python train.py --num_hidden_layers=13 --hidden_size=256 --n_experts=48 --experts_per_token=3 --d_expert=128 --d_shared_expert=0 --hidden_act="squared_relu" --moe_layers=[0, 1, 2, 3, 4, 5, 6, 7, 8, 9, 10, 11, 12] --router_score="softmax" --normalize_top_k=true --routed_scale=1.5 --balance_loss=0.00662 --balance_bias=false --router_z_loss=0.001 --init_std_router=0.0249 --lr_router=0.000952 --vocab_size=32768 --norm="rmsnorm" --norm_eps=1e-06 --tie_word_embeddings="early" --optimizer="soap_variant" --learning_rate=0.00363 --beta1=0.95 --beta2=0.99 --max_grad_norm=2.0 --batch_tokens=65536 --max_seq_len=512 --train_tokens=362800000 --max_steps=5536 --dataset="wikipedia_en"
Below are experts of layer 5 (counted from 0) of a mixture-of-experts language model. Rows are named router (the router's row for the expert) and show model dimensions 0-255. Each number is 128 + 32 x the weight over its row's rms, rounded and kept within 0 to 255. Numbers have three digits each.
Before each expert's rows: "comes before" lists some tokens at least twice as common just after its tokens as in all text; "comes after" lists some tokens at least twice as common just before its tokens as in all text. This comes from a sample of Wikipedia text that the model never trained on. Tokens count by the router's weight.

# expert 12
comes before: " of", " in", " and", " was", " for", " with"
comes after: " the", " The", " a", " his", "The", "'s"
router:077151064197150076129168140124142114172100116213167119121140153090130070158072130133136138165154127085136110175146116115086119112160141102155092134096135142126114125181095124179069096175165228149171151096130136121087090111134189033118136121136152094132132168152117144151128195164065175112112115114157116147122125098146101110122139116105185140143158139158134135161115129108095119109086159118172151077158162085134124061123149169152156162138127149096090136129173107111151141134088183197167086118184099136126131082123101113117098136192136142143125141134113121151134130121139166125098138146123160102111118089120206163090114081096120129165129110148194131139093129164188128175066192132105122107168041128153097152146131098166138087101066159096060142097156109071171109110140140

# expert 4
comes before: " to", " a", " the", " in", " by", " that"
comes after: " was", " to", " is", " and", " he", " which"
router:105174091207124050149175153112056122114117099133141188134145175094114114131128119161190120161105126109117128124122101112156112111165139141112125101137157139084134100130163107114040150170207122110142066171133081172096090145120103107114136165102220130091154167100149179092171183154147140107077123142120119099113100149117132129079163086158111195096162147105143131152140131141055099130153133129138211082151095133110110083116144189109182166125184158121120092146134108113149111164080147115152126143140105104074091161138079116138088189140085134190174132194092079120106095152158141159148139150138155066132121104100162117135117109123161100152100103132184107121131139097197072151124148137111138086152106140145095167098176141140097100086109118128137116139124088115102071092034146

# expert 25
comes before: " of", " and", " in", ".", " for", "s."
comes after: " and", " the", " of", " a", " American", " for"
router:077163153155110097111185133116103124159097096162105147158087171124137101170097112137151111134116119105035146146146111087106084066116171092152123149169090126159158141117092078139069109118138203159211083097175114157139073106172143067089132155132149106082135140107081114152113101188157143147130129069151140137121130123101056128122122118133156183170159097128108123119122127098060118105121091127158163137164119119091120085096167142141149156160180151095077114155105110147131187141109123125172089136195068021096130122133130077150149155191110178183158110156080151087126121133151201124107144169154141126156139099135154171103106119125128152132122140123140073155118148162116124154103180199149163132118133118171090216062118132177114104092096133088140114107104104108079117110106114

# expert 17
comes before: " |", ":", " ==", " ·", " also==", " by:"
comes after: "-", " |", "|", "\n", " /", "=="
router:099112113149122133107163160107059088185164112157105221164083162105165055139107107141122081117101133102144098090139137033174126112173135107155109101152154136125180115151128092111102075135156143118164134096159103096119119160131189061071098132133177138106117141137081155149158180136078117081108097156171175065099098102132116151139125103131166159102157087138136129155190107062073112099124092154101122094105109157132137083108124150158121141171137129132115153164105104112147206162112202104134120099174099100085138077138118076159097151182121139138133141126092124099086139179119119165177166179110142089087122131126152157138116113107099100148088156166150119133157119153157140186042134132111148141122148118044080141104192114105104056122105110092136143125180124163134063086114109

# expert 36
comes before: " |", " years", "°", " January", "%", " March"
comes after: " |", "|", " the", " a", " on", " –"
router:141180076121162056107098208133120133179118145122130119178107139132134100155144142108148107160133185086122097167194065133142099093133098072160124082135167156132100136088082123133108102115165142130157111118125099128138134094183133114124154164115209114083149120121075122152152138143099144134127037104142113170054130092145162134097176089111113167104133121185161092168144119089125097080103067147100165116149070111077102125087125149089168144117158113128156206126110114081198155171103139135171106075131106120089018129131133123139134232126107152174155165138089124129115141162129140119150156164129160143097109105085145141107113116183129112150130130110179117139123119209128091134144147148089118088092089160109129089108165130146127126104175126101119115146151056158206134120081140

# expert 41
comes before: " |", "ir", "_{", "are", "O", "au"
comes after: " |", "|", "/", " \"", "=", " *"
router:095151132194144092127077150160117113113135146128125119145098071131119072122123054164111084119092165130094145128151072132089138100137103102106111070134108126109127110131122124135123086144148122111163120133132177183110057044123143100126174135109171100151119197149108143208165149157174167076101098114140173065107093071180114155112118086190130093036153136167113104178135110108102116072117116119088130087173200166110125109098109116149235127157140099105106137157123120109151170172138135173168072092172122132124052130176121104166105130130115130140132142101091094132150152134128116106168163130126192104139128117103114123092131130145145148183143193156099122154124134117155119074119140116120148115164088114151100087065144201141124101112184098123064166130114169144120072065121149

# expert 34
comes before: " ", "\n", " 0", " 1", " —", " 2"
comes after: " ", " 0", " —", " 1", " 2", " 3"
router:116174117170115113108168181133110122137110095174137157187096140155148082124107090152149126113114150100100176162139114112144130076163151150140070146172166132087169064155101088203094142185121163193119089074154114161126085107147118066075147167128128091061160193087095183184148125180115214139132095115146155127100106087093114138124161124174170158096133110113115093116107175145105092110140115154165136120154080136132083089110101160132166107188162114092116101150114144117203160131130113141128072105130125098097137110087137103170092140127108144125183165194089093107125166150174183172134120192119130083120110050108161097071082122124149128158152167105162094146110105145147097067119175148099168088130107116168110129091179104156124153110150146135124155094097095145149112100056151

# expert 47
comes before: " |", " km", "4", "8", "5", "6"
comes after: " |", "|", " /", "_{", "°", " ("
router:123163092149141094093152187109131124152161108131114143195103155078157072131117144134171107161103115076108087154157088115217122139155129048153057089197116189063128110098108130159076125150148148122117071134115088166158113159146130115085120122082186106053150111155106097165167140186140129109094154136135146078068112139114123148056140093118116156114174095135149140184159064047094131127135133197143138122141137103129118090118133118089134132143146137073124178132111115107157112106085160163182110116138123097120098123122106094149083130111133148150143127153124112066142167136114173098117152154120141074151105087078118138079111063113172076159159098142157074173161133103122128147059160129132159092143094134097137120086132188127158085088110133117088074085108098150093121043122140

# expert 5
comes before: "-", "|", "\n", "The", "In", "="
comes after: "\n", " |", " =", " ==", ".", "==="
router:129090098137141078128148183183162098176128126184104173107065118111112106089099096167153133136078151105129092174129115060126128020184154122158081121080109153082109114141157125139061100133115135163179105109166113119079096073150203123096118139109172117086062104117078123095141119129141134091109112076164169150083119100149132143082223093154156150098126110178135104133112148113103165103144038164159168133193138159117098143124134162108160130142153145102077125137128128117117193145099156141151108117149094125108143109133049091129105161099112163160117187162098115123125112189100152087146133128130158138112135069124104173099121130130142111136162149132138117138135134126112120132137199117127214126203109166172114127100175136118119110033117135101103117152158116109154079066133148

# expert 6
comes before: " to", " the", " in", " by", " a", " on"
comes after: " to", " was", " he", " and", " He", " she"
router:118164138181126131141142119129105094157131127177155177148096163112096098064125078137152083163107083117105116129151079151185116104162134073106089114100161130118140116122147083171077143144142165140118080083113071160079094102144124100080104131067157090088108133107132180127175145142129140071143122084133131100107128103128102137112156107112115191124131116134127120108104071144070078121060104163161193138134138193133102061059181121096173106119083180106122162153098113137130129165052190140119128136146095096137108101163111127158080152128066107191171169147120043074140148149151151172116105159142148060127142105079152120076138103157101060136086174119094140129066115139155096172125156170122166105131079097150085163130181126136126104131070144100125136148133057168117102114089109